config.yaml
d_model: 192
experts_per_token: 1
d_expert: 96
d_shared_expert: 192
activation: "reglu"
moe_layers: [0, 1, 2, 3, 4, 5, 6, 7, 8, 9, 10, 11]
router_score: "sigmoid"
scale_expert_input: true
lr_router: 0.000697
norm: "rmsnorm"
tie_embeddings: "early"
optimizer: "muon_variant"
beta1: 0.95
seq_len: 1536
steps: 4969
Below are experts of layer 6 (counted from 0) of a mixture-of-experts language model. Rows are named router (the router's row for the expert), gate (a neuron's input weights, with its number), up (a neuron's input weights, with its number), down (a neuron's output weights, with its number) and show model dimensions 0-191. Each number is 500 + 50 x the weight over its row's rms, rounded and kept within 0 to 999. Numbers have three digits each.
After each expert's rows: a language model's description of what the expert responds to; "mostly gets" lists some tokens that are sent to it at least half of the time. This comes from a sample of Wikipedia text that the model never trained on.

# expert 5
router:517608538461509502508483536542427531437589459455553491370468534542471478434499557483547489563509493406457584514554578501566476521482402507589527453655484559528602448521456546504475552493538551454620583462487517431493551564506463492443511481563499461481471433522500573454596521453429510525505554481480456601467499465534367475589522569518545460429510564500503518478510537552544435425470511440499567509540512534521491506509476444636563484409494508497558501479481477512577523477454497513523491482501403492526422526571579442547453541413478475403559493460536475540456534490496488440
gate4:636518483434525494488560476475613580408497462505480488565457520456500523547459467512523549620507516541483457502513480502518494568485557490467424589467595492491567424424502561439509532446530446486544569439482504596423542618532532529496573468452557459547485387535498485421456512458489566535445558498503529475526508613536467509514547431512513495530444535409386520384491503469468447496457402481450486532509490509516609564542506458563533535460560544441535538472477503521519543473480568540520543529506478502582467498562629456525529513418462520522516473461486492502571556422484474655
up4:433455522400455557445581526442570487423489509550463490430492493434465530443509479514586475509511528546491440504507422543502496479477379468519529467391485519545538478466537459550498506508397559626332514548570499555450569519493536404491426499518468508538462465538469501501516560477493412513468503522503474526486468469455480517490423550511468492493407469634366478544514511529566436487471422528572414592534566472476493594479432516522545510434488459426526529451551445565475562504474445455533524546475484545436564586486492332522526514482511549511497512531569467508446495432516461494
down4:478448474467526514425528550413491522564477480433488558563445443503469592453564441520563611496521518447449409532539546582503529456536443520420554613515544479603501478498539528601575425563474444525611488539577613608503487652454524519513532503461547519498473484503521561477431544481449466536574562485562431444500526532449462462444452520524550509457537542434549484563530473485428567481580497514486571480415597438447501516460517540562528528558495481523499477575421544515566558483489523497448506448551496554457415450570560457530560481479491538459536452485480498568536578467457561521
gate5:485504530454411545514492413513432411504429437531584467527447467501454533532491587466472612463527458549443493367585531441392491496475435464470516533524466503513573539505445519502519562476484547565502512538439450443568391485533513605535421567458506532501456412490402587482386502464503419472478509410514502458502444539485461506463537550483502514505497511480460559525538505553486508485418521556463361496518588506454530481444541461592517488456482480421521469481424468460592505533587496441486499516519501583580428541530547472559567520486508457470512541499498506652528383467501513550
up5:557575447426532458478474537443620490489550447477552467506477537389499578516475399561515456526491437529588504439527468525569551550523491569403426439524469494568462475426547591517444570471533544460460518388513472525469522510481476438418496355516425451488450440459503485490580500585522487469377569463486511479509505428550447524534541444554517491597540480449555556450456467514498515462455510477484591455574520568536548487482413556448503585445604509499483420483534507502435457497500430454445492495505511483511484460503548508549538531580413462535505487387554467463476594487498549574
down5:552539513482534519531465477516534547525515455444493418417465478591476553526451445545435518527507552427442491496480505510531523540479501459505481398496582499392452519528526614486484531436417489390561513475445583557521524441541463578560503467620549538472546417480417509428582589511492491492507515560515485476436566583558501452454559476468443541532506458520573459475516527543514466505522546517534670511618592444609567414624455505572587516433463559506525483494548588569520447503476494540424478484514565486522551420492485508542535478505484573455446502507497460527432483506478480464
Description: Prepositional and linking phrases in biographies and team text, such as in the, at the, member of the, He was.
mostly gets: " in the", "s in", " member of the", " in his", " at the", " He was"

# expert 7
router:490474501488540348470468485509431471517516448504562507485468552522479560531534584592494650520539511460548520530562478538497424486388483416480422492539525530522478495439450515556547511529508578476420513475470532446446537530530569542393520583532480529509552535512450542458501626486470486461492479569491479476460489526602437527544460516523585477507538507403478514439517458491461477460503456438524598519445502523461476446535524478515506403468553539467525562447485522552572543550499599406496480387517454534489500566488550610467546491439560354493456526386611454505571486482470546534
gate1:419467573480559492479499495483474532389495466504504467443522595511546584610450413569504486481513602490481447509582543451475452522421462522610561512592439532439529413540422466555607598451447509442517509561527550534531517492508526498521504498535520408481502596497515565453440465538541494474494477532447547462524544526455431474461548586529487465505523569409410496412513409524493488520490439444590538485519555535500542508397555558437513447518569529538505541449462458466475496402406463453563548486583486580473474447515561502519488466410537481475490504542631487569562497492432540509
up1:514472433578481466519574519526620563468595599542558506596539482546461495590445490464496471482530529508532454462427432479565482488529573528361423443461514476484417475450533508402557486647481496525564465581425428585504558471432450482526409503416445526496477515422449494513543471483447445522421529449516443536521453481508544555464465436538496469429486487532506439446472511501558525605549588429525435478512487537463532479533454515475549567547503521452495458469436433480527463508483510462489536623486507539426478480560501451465546604575516494503471596526563598466445539522549516526
down1:491457476497464449414445517402479522431500414468427520522478601502549566509533593468559529509575506507515521442627558468491460487503505471547600522521535541547519533475563545590519529453475488489451528459521552509433381480504498618573466425508547501444445521492524568482411501489450434628459499538586540442516502578560398547411479557499493473439470486578521598459469446557520457444501510430452566470459513528490486519631449522543529484593523529463457607565424507473614485485436490505472469500440522527508488461458510506587491556467562529534418569496489487587502489487438494503
gate2:428501476580516510431551550500497425582568405393476432500483430424541534570495458459527562595471474513512502450542465489551499529533512542466479545591465566537530432467432403500522504558441586454503465513581466434482494506516504514410497534541510575526503520536486638481532608537449459518549582557517602454481510507496396469600544500520519511638539426464483555437497496508509447481478449517372568450458455547494475508534476470580497529497529533464520472496408433542459527547557491505520473489479437527426534478482492489482363539547518449479415609484484502546528551525567504410
up2:579486400465543468552425442463533450441486548524494447506461513526545464488447515568515468539486575530412513430609523374453565509447438504622493475542487440397518448516522528461425474467519466595528579506462442545506460502449455392516459560425520481501510426442546576460430557449455500537486537460452490511552526480470484447598470435535472486493458515407483354544565586554520564493479532492561422577488533410523546454540518473543459537397501482492543447575487438457466503476481576533505500532407411463604469418498457486533512488427560522499539512454505490439532500542538453525
down2:470470450545424428545516569432473525464422541548494474500510510503515539481480480501442563518478419465556446466485459491510524459446615505452533475501535489471513482412508447536490428475475469492490456514465417473519487626505456535481427499370453506484480435417466546490492559591404414489461463495521517583526597557473540505570507527596488513529374463498488412504582554431538373425618525484438407496404636479384403515501505528588526453561505457565534548504519506546553517471519518468508513532521426493461553492533496537445425481477515559501547494442443492535541501528579544527
Description: Common nouns for jobs, works and fields, such as film, director, editor, design, book, business, often followed by of.
mostly gets: " design", " public", " film", " director", " book", " art"

# expert 4
router:479545416488481556434556503570518477498467524509448552463508442497474455549485512494542591538470534570526418425511586553557457509493408472475495494396434526505566477539478507527487525491592470551476539413411528533536398521542532433532443536515551489481598424473500480545539554504458405481471477483476526410535437495511631437446410469585460489500576583437457459550394413526515538577547516587487525475553392542529529484444454468526543417563495535455455495519591439474420422492451520452535479478564536536506464470538457452472540518423502529571435493439488478385432574496491439535
gate1:539467477441494548470500526500485426582483549575446476489456462552514493504453439629540527521483434413519396428534540425486491484541526543417558519560351505444580407521513435547501476485564465508576435504525482491558508502478485495547414598474369546502510457404448474547576522376540509393459513561513470510491470591508515448466439487572523540440533500474469504471544580489481459610418463473415529446516440595526530450448455447487473542466470495476419382506493421506504546437435543502456572456494514507473548454522526482473468490450483481479547554475504528501522400499428530554
up1:518452587505484496518474463460432546520418437526592464495519501481414516516584500430483491472495498570439605545480509439481556576440508482529478438508610601602494536496459496473511570491420439444427418466534455469421524525487550479419617418464513439514498563504572518466491457647518489600514461521499527488496550542501530585486421456476477441514489486571650499537552506543547591420555526483496555539438558464440476524492539517551470467530467492457537504434498543525454458599564453551427465489568443513504446612525520577538522518528485500433465477454602446531510481463507475439
down1:529493460458494471468488497499460539463444553474439455490503416490483482475503453517501643565493554504379422467443408461507508512384471464432504431534502471626472475480480536518492420578564523450538537505455525472507451458599528505449482477409415519513453555577472463503525517470473492513516541584429538580501542548490433563386558538511438571538532508512515414465527515435420583474471486467564560386479539583508564495426498380462450549548411454454426498544488529490401590449472554552562436476503506501510470477479449492596556488530579472500513532462477485429482549502506397480
gate2:447468530524503425534433450517532489517533508534464525502537441474547485530401497398511572497497420531499469453436646442454502420592486467547523469430555550559556503501436405447564466453470457597472510449545528528525513544419459479462430514504455532526497469457412482519527523507532562591471453510441484423500448592492422507475425413498465510380544495570522421542607564451515494591502498604437505454554503487531472429427513397577546477552573541459438537443493422479454513520447500427570565531532548447502517483421450522541500533395514443573511449469536563463535528498483494520
up2:582497559520490458470469489510657490493528485556476448541648501422507537495418522490540517510494543524499547434433511511510514551607501501457444486535555445482542570521534584438531509434457449489470549497457399474428575538500505400533473461471380462529528420465491473485484469476462425431445521622519513436417599487523484515430425553577480488495485544532427483559559551479511494574496568504454465464509528442501523549516540386539588546487506540529467524567493392449540460484436449463534593479515594467585470475457516519489566431539491546516504538554479459431613569545475528515
down2:514443501491475381467517407484427544600586496509523604510437432486533429479501510498434496451526477498453504504414501494398508440483444482522549440545496472502420544519571504483558582459528499426546493488488444511532484414579509549507547498438509491536502409502431440512444425547477561471599538425427537584493525597526443447443534374532499513458541555483473488419443565591549453511420606571496471486556499506515510530480513509402469511415450524335525505554535466564524466432471539576544517586543562518407472462424517475515543496518455479544521561460491508508499493446480562538
Description: Function words and verb endings in running prose, such as that, because, would, but, and suffixes in prevented, obliged.
mostly gets: " that the", " more", ", but", " have", " because", " would"

# expert 1
router:450536551390495557490467470503442629493412504543428502527492478420552606439530533514568503430492487431515473493473518510534448470479497538469375501555489501519548564490403485454526489443543523522494522499535512465633432492450604552556542491499567520476485527546468536512476571575448401498420527512474460564429501442440479495548567447561512556491536479436416469562482514575561417492532530606554541626479493493490510450477459526523414492524558452494439564498441529486511469505514448550506560567529517588539537532547546460530369440573530514536396636436526456537493519509490525504
gate1:587564539563509452507519609428538517540449452520439521405410545495474553516414502627496596528391539365489433455545471453527484484452517458595468391543544493445503435438529529480516541511498444501496549455454544530505499447547561503521545532431496525401588570591495662519482566448479533483516435541547481546427547480538464556444396496442483484461495459460503473505462439535539396442564510474440514421449481507539607498529471524514477536409534432533568455540456475543496472475456568447578561461482486543476523490463552529488471467473428500465542464485547492448540466486454507505
up1:567491574415563528495435439600468496461519513482500447536475443503565440512514526446582481418544460589531586486577532552566437493499573530432536536420448479536615486508564501518537455502538448503531571414415528489445583509475530575437467404480551470489533457479530384464459469581499523491555558505541512476520522485450480533477570474546530526537523553476479511491617486479537532494458556521461477526483471565447483518571490445555469380632475527468492568530551500473452515557484451451577498502533436445441597602434471437613492537445535409547549477522507499562570435464419479503
down1:475520508453564440503485550456477506515550585491424523504558415438495449562591511462416479444390431512463550425503461555496603559565593509574520439426553523525507527541451450446500493455430456422516578525519531561524476466528417506526445615517501476506508506483455489538562419526529392392428531449476612489589440520524445549368525455568500478536545520503466500409564490510582518463485515425497563460535460488452553521495477585541538498485502467511428479465506469567539491482499498483488545422465515546477547432442560526590531526407520606595494497486454513484559488440440507581
gate2:479563527448453490468513509429479443465491491433484543472526495565461602433366444543554494467552449551577430539570541529524545401433472570470497509541467502548481438489439518502505495499458458527528597590478502538551502573521504478442540443508545436637502461500494440646492469506438464532475514464513477520487530575544439427449581412496467477526489530510372501435493526552503493462471484497545516541515541543455524455466537511496450546393532451506419559481467468459501562500603557541510607617488425652525491490583518522499598481515491471481414566477544525474449542562433498504
up2:423593570358505493506518541419542500510478410521455478545583465541459539465466458474522440475556407499607540485541484507556564506492477558428486464488445476463571416567480440536523414457463527546479539521458502499539519543463499444519450471516490414569439486465551433512457411510556477541512600460397579566571456504507484459436513494538527513485538537496398523466459524492540501484434466562504458555540477563416549450453478510536505550437486469570449495450374579512520489391479368544527553491517489576524545471464531476431474500367519423437478563473457482415446452524478456448
down2:506460530365407454476548490503381507512503511476506589477575566503528553525491487552582508483482467531478436443452452428420473455492435494532577518508516519494546540525530437573501419489402343437602391480475495459481416536451499512460494424565555452563483546536449484523470399487502441535530489459482500452550499521567554448447541547531552475553490475459407445552550458540484486465454585555466495530473506457536463410480514518467522643557507537511627482500570481502424454448493489471511515447438550490442524498537566469456511606560455509528484466598567466506481435549480557441
Description: Nationality adjectives and place-name starts such as British, American, Mal(awi), Los Angeles, often after in or of.
mostly gets: " British", " American", " Indian", " French", " Chicago", " German"

# expert 0
router:502500460521413553500561583554467601606519442519446543486595527487591488493544517488437520453441509569501525503461477448558537533485511557586547554396538544514499510462474529531416488530440523470515525524555410460565473572570505571521515440541440567501461450459494508557584542554543542446533520568507503411481526573465464540545523574505523444498495509507470446539488537380515476556417435519407430513613450558461470507538489432417555564560520559496514537494613474581487494595456511446503635417543524535499559563559491495512483527525500519522538544507536484564587543633506455527
gate4:557512530496463500521544506518429486440474586381468559436489527505520599449588507523479557570503422486567528497541488564530475493483543474540584498431494533460553550588504529523424439417537508549559459446422519512516435517556466517536477541553430423528568421451541522587524589394496488592545568453437475490514619592401541442456439463537495556482482511502528485510458473524425480537472474407539477506487458509539447540510597555446470490601542535468400428538468535495502549531546524504412601458475509515477531553461506464485478367499438462548444534413450480468496448471469398503
up4:482502520556394465499516449484444497465461491455526526527457548544583541418550503497487504621570601455525455582482395502552542496451459385529513486545557429483539499565545420495470616500575470572589474469555502558491406433523496524522492423533472457454563497572545528563425583508493445519571451486414513556542557632499528443524444408511576604500567545565530496520465512435448485525478427460517500549512455537575485513501530547526507554599409499495417508509490547481485504537555620500451531473520408500578518525508521470469573491484498439512450538506474536465426410519534444519
down4:478612512496393482475510454557539476424504527574513428454552452553583561482516448530540442471479567454503614481425489447533434475484516532540465490413567437464507490627480482504541506503519516453457475431495419469413524502472509521490435584516583403623468550546544566555558503536468524530527460520411446571557454548428515467486491494528523437486532490520532505446524391530423441497541561408475482561485495553577547519500537524462537517475411543486598470462554586489524497407474572470571467579511568562479420508488505411506490448546460447596477500520518469508367477424509507504
gate5:479537499433562575508520504540468516508521426517463472535582454451511491564553499494462335479514510518508423497524470395482487525423463513446476422484480468589503483533456518573468516432582444464474523521446414472535414477543571485554527448567474526464416606494510461563495475580534393458566479567539456465504522506496534502534496575608431526532525384546578421515558424488509467460457471590578527516498507530408446529522551451406492562536581535529494497514458489461492575539457356480523471489490564470446555546455416471585567471472518488526549505563594549443529425491494530525
up5:509551459443533510503430487534435544512557457467413457528443508573484482521454546509473439514517511494429498442522485408498498527458615586470421512471468536446430634546517512494486437514497578416509507569608504468460528521463466442496477541426472589561487459488488522469502510475535533471526509395468440500378433442517533546453500498521552428515409468464473490602486456552569518403523457462524513415398504439515551435558464485466558580472519434501454475453476468471502420500574532510427474441439519538468466430617510415456406532536494510595555499547585414504457569452461548430
down5:505477542425502505525440539505468380509483405498435472489598552452544448480563364520464504457414524443513540435429495486467535481451506432482486468428453487463510458535503564546395510535545460513541541561518575506494535494542562506529589477509483527525529480490437460525557495467518500536530579451572574544451570553508564578451509557509447575544545486450499476517400475578581569500487501477536446469497386467429462519511436366477494529479467423453526537537446441497544625540481495524558492562465573482440577431464546527524497563460516385557461522532484443414462636562451513490
Description: Commas, and, or, quotes and closing brackets, plus initials and name parts like W., Jean, Dr., often after album mentions.
mostly gets: "\",", " W.", " E.", " H.", " M.", " Jean"

# expert 11
router:446457457452535523517570476521572475565587529490547427533488447481568448501575509462472539496701505487508520455526497452511520425447548459488397424508451541532510538523463506430531504520440509531464540479506424421472577479498659453433496509472410534450520481524475471589592489521480520440494544479425486477516594578499522436575555430534446492522482672494501508529456489479447638501524486569496562393481459530445524475450549472447543388502433462515513516484528494539476509508484484514519452520565534545457523541479508489466571388548492465490593509557443538494451479482472552571
gate1:571518452600491524573475521583562503475473495468454556531510602553445507416580522422479430534358551526470534531419471517493577512424499553490445517486494542597545464550428506446461491563533501550568505430497436524512576491544588516520464560589541542522565438491472508544532475516555468539528513495522413491525430492577525428469552400515421437502580487503446520485465548481461485389491416581550570430426569503546492586595468524504529568525533519392549478553450586471475462471500480559567500450569445473464502420424570537495507542495466468471580518555528440510509548507509576483
up1:438475527550490501578578503518546586511521519477468453506463512434599469567503486530429510492487491504427571555541480493452470401586382444418544495579451483623445492424405390551621541531443596489547558496381461456462552573526533589478423577549447558413450501561520500450463416508498491508541501453519468548514501515475528505474544529551519551497470543478400548486587606471524513543514571540564478454535508497487443554552497557547533497556496579521490439494515540504387580499571552511483533503411522564405506558489458558538555482480496472533496472526472450532470551536529473469
down1:561527496433404440491527567525547423482509560549430521456486572567550549519516468476569506526484486582527467509521498519429609546565413539608455480582510448573454569521514415508575481489435581565490474485534474495569489485428470523584521536552433506425558637528503498552499544542458573471533458478515488604613486473484457537511501515513497516478393540495435554558481508464507503467529563612440522486466509546463505471572438558557541560535560537466534502547477582543503438515639403476421470495502480442546475427468490465533460434424456558452600530507503556509497486474414521454
gate2:409559455538504553399566576504503401447558515563463396531464462550411435472426555521417483465499527483507473461490528549552419523485606503469538542457528472501581504550455531479527470481556499494532542522567459447476529558516536543472563495514509513509488444531554492542557500531413477477583606495486488404609516504421543566580485606592418507539535617578507576518540469505572587523568482530530597487495474566521568554502490416502543542510479489454503466485528536488596483495442479364554456398457519575442507478485516502587503537597489469548428487512510531481457459551507491539
up2:538538437508400438544543490486468463507505440414555469556555533528483518636532453551532516577488521513510456531554426448463580420510465449516465545491460520506478469471502544433424579481524421430434428522472517491537501481500494504482422559449512590518557580518597569554413511398488468438397514537566446436516467362395439424507486516533516535526475460540535499447456506554464520445463536553577455491482604451485518501501457526533474457493563470509542493514494417471414478524553537437578476548594513511460517497523535447484500434495530498570357426564495420537557463470396484465
down2:496532464549496454453429502460514430472472516499471432523537522464409501594411443480558537510451521496609479470527414476515539418523555412464488500550525595506446506466573536599452520490624480563455502507447535510554551482552497460536473456567612484429588479518557579549502459529504486545524428600454468436447411510559466530448350529544493478513457526471508530519483457476547512445529445512472490461502438477472476512537435504449621617474459415515562520430539454465527542598476509469581518492510518606519470470575593448519541532534530605449467454560537516468581511535551464528
Description: Inner pieces of common or technical English words, such as tem-per-ature, br-ill-iant, or-th-opedic, s-ugg-est.
mostly gets: "opl", "hyl", "put", "rap", " square", "hyd"

# expert 9
router:462639435411452483442490442532524503395514543449530481511560537508484453516546490489478477486508533466469514466528524513577485475611513509457516546516457515450567405493518573436516543453529516431524507500471494453550507598438456437416441525462584554448527529499513493571573550411498525506512557589459463455484472551468560487504490444468490503578482610624555578524536554492502532496539475490521626549535499507518531437420547490593458381480576507488473489489431508442499510419468503532509558546441591538510399469597613525531420366526521490510502511488560544431518580510480451454
gate1:466412454504521546494499438452474471496522386524410479463567467561487490421537570581488510464431398481489596531468494584473579445406535417502483425465475538610566515432557541469425561469488537521550485564566505500472516401521479469487444504497534441504545490454532413483414584482422469471505454490486423441512558531472460465498571500519476505563567644414480566429499479491521475448579515514519519486496468442517540438459481461465515528479555465567454526509475485600467593500575498459482477505422589389530486508590496570592572444510566445500486503507534460452523398571495495523
up1:515493466535560463534559450521559527481519460421483406520533481574520491492528569413491529493517486524492459550442596476511479451572552513432472585446512619521509561591535478468543537521419523399509420462575454434484568413568541523468574549493571497479441553475496406456460526476470433606501498527539494542560524472493500443478458500411561503516495486383481514436522545478529448537502447480529489512459524496502567406567538460573365395402474468413521467526558545482529573512502564518430562517556492538573410504528487519431594520500559500565429540447497503570471604474505579488
down1:397543469405503431554549410438490477492416444477533429526583582528512519485523449584517518457499468401514469532451531524640560507507588458603430584498484560566445470481583499530472499575489580470427523491511535568455406565547537502489537519475498514558533416553521498473503392542467448462513499389570467437476503504426566536459480471452533593488538397412486515439471443502481526435530549566466485529532542485491486574492524448498526429592454481524454431473483567432509517586478580469455578506526516484474534467525576470513439452520505482403478524559577442542507523541425462512
gate2:518490419509612525501472511509385535485466576517454483535466499642359625477508514524520436430528569461460440498514514585408485452527545543453470542561446411502496354565442541455486475513528467501441570517483499571411480472446518452535490505532512560475511537547577481519519563491408535515480526451511539509515443420501511445508525437486485482453610451518426497453558495469509546524577481496398513437432561578539465398491504479533556515464507674480434553461497473471469433496550531510548477493412489554442489415471537505508461429479536501526495479498603491515543542559527494476
up2:404501487566474503571468495408467520570514443546500484463588432472446458597544464525483476484470571510451536530531560516504516442489427499483490438562555549548459503445466522468468462538484527521542384513520550534469537456588649501377535427476493558590486494416485463475539322524535508566512484514491453454554485464483536480438408451444500534514570449479509435458476505460491509467592497437397498498525499429540496624487453484501420464507418404469446520553609450498473530495552552511495546518539467485513487486503554528448433382497477477508471477578421527541519524391446443489
down2:504471433473437449577502468449495537503530463533508345519448501517442556472598357478505522532428446475443435526541544501558477538500483446458484444483486517476519500534426549539534481578458480510416513463499548511510462506475583498569466473428560466595493479490438523572485491462370539437455497511459485538518572452535446529517523490545449512507469522425532477530559395455563435515467443476538472572380503572493447523525389451489493535473448497557507575517405447524487409438479493437604525567417441523490458387493557515519451480561471516564505479528556463538509502494334502422
Description: Middle and end pieces of non-English personal and place names, especially Slavic and Germanic, like Davy-den-ko, -berg, -ić, -sen.
mostly gets: "berg", "ić", "č", "ham", "sen", "ș"

# expert 10
router:486530537481544545605582605518529506544488409626476574465538574429469432419533533522519539482480499507541470555435587536521490488510507482496435553503533529552507386469492510459557476490468491539593494503451495554455417506565516472522507504583457469513437474579463449508478473532507516485424532468504458518395479357469514550478586464476480477522527477488528450489496558482525496548497398541421429455571357565518491526411511462494483532545422533599543490549509478466463558501466496563624430511533470579488534477457451572561420418506536520511458541480430446412578487491419410528
gate8:424544585483492517479470537529483475508476479456448529564549473516346447451470542495481482475474521466523458461529479523529552466523588610502509474466504474469428447524510530493467492541509555406595506443481517530457488580545545458437456451487449603397427610611545605436549395418479515581490478439568458503478415512410440391369448461489503487497562417457502491474486564467541517503485531597534424522488464548495526498510489416485491532552456532586432485423462403510526488463441492486618478493526541517451471453604505482477506472489498505456481578525484563519583486543461469528
up8:539483620538528574422471467493432510436405516483526544494543500546548485488462435456499523526582631522593498532464509456549543552636435385414521539546517444518555530584524490516535464550435477423483487465440504548519418471638478488492424378520550506463476494463527539568570519546495543440450469487529509441481540463559531515508455558527446546437523474545449503462494461469433503604570506419548540582440525430509454423462550566460424440482456500522465541433522551502532481473516525532411493562541536594428518612470507460459432449557549458532493546500545490543511532525473552457
down8:496535454544525491455487527498517434489494472526445529536525599502496570540468603478552500543452559577474529467477511494552451492462480539513524461544464455537497530518449519548561467485460448426471465424424519516444493546554519581534476495451606517589445507398458495495535493534470457536523491554495454460524462469470451498429466520469408534639435464548452453658507531437589470477600511501372463492483584435533442417528376513532407557465505478534491497452484483490521532466511404549406607567479531396449453512559543489561578501524486529555520525485478389475578540579526457544
gate9:444469526580530572509506509472561410515461564532513439454492535520456479465481525519540507606462554430531466464423557471532492538555443465490508501421546556538625447482426616493422524478501528499506500574507546517562497409414475507481549458490558481408382485582373528454459495525521438522498401492462466502514466503410441533496486469540454509470537595439532376459601526560607548440471473515511536523551488487531549517490544486513502532503517520463471482492522445439494550445464443419432548513505398407449517452446427500416467422458581527550519502426461470596457559528503576543
up9:624519453389497442480513511520478511411560495458514508505547507502526452509473404535466519466486448547475522562481426540532601404418558556514471449591436410398460562459539499500519489532499474453491552417507447456572560519486471547537478571494438463584496481489607470520539585526494504488453509521590561451556524462514556528502604413519566455539450473543495524525418375457416495473492512479510428471475484477425538513531467487490441542544522522516525515492395456511446428505536510508538486502413560564558577517571538515553466506537442435444445541501527525412475358556564413431
down9:479530450399500574546439574517522446443484478567471505550448516477520443487436500477539490534459448484521584476525320478463535510527618565447568580550543469537536517474480496581462460524509516549574472426552419513481569529520527508524463505498434522518471470415479519542462593451444537566505489572544545576478485511623552430531489526495435586503493485562523526435406506572502471475539517496447467436438567571531425565530451369521516483562533570495448417572461517530581522451530545477517470446551519474476401516455544496543556529536499454498575455404502518485600559501478537599
Description: Capital letters opening a word after a list dash, quote or bracket, like - M(aulbrack), "H(appy), (R)egardless.
mostly gets: "- K", "- G", "- M", " \"S", " \"B", " (L"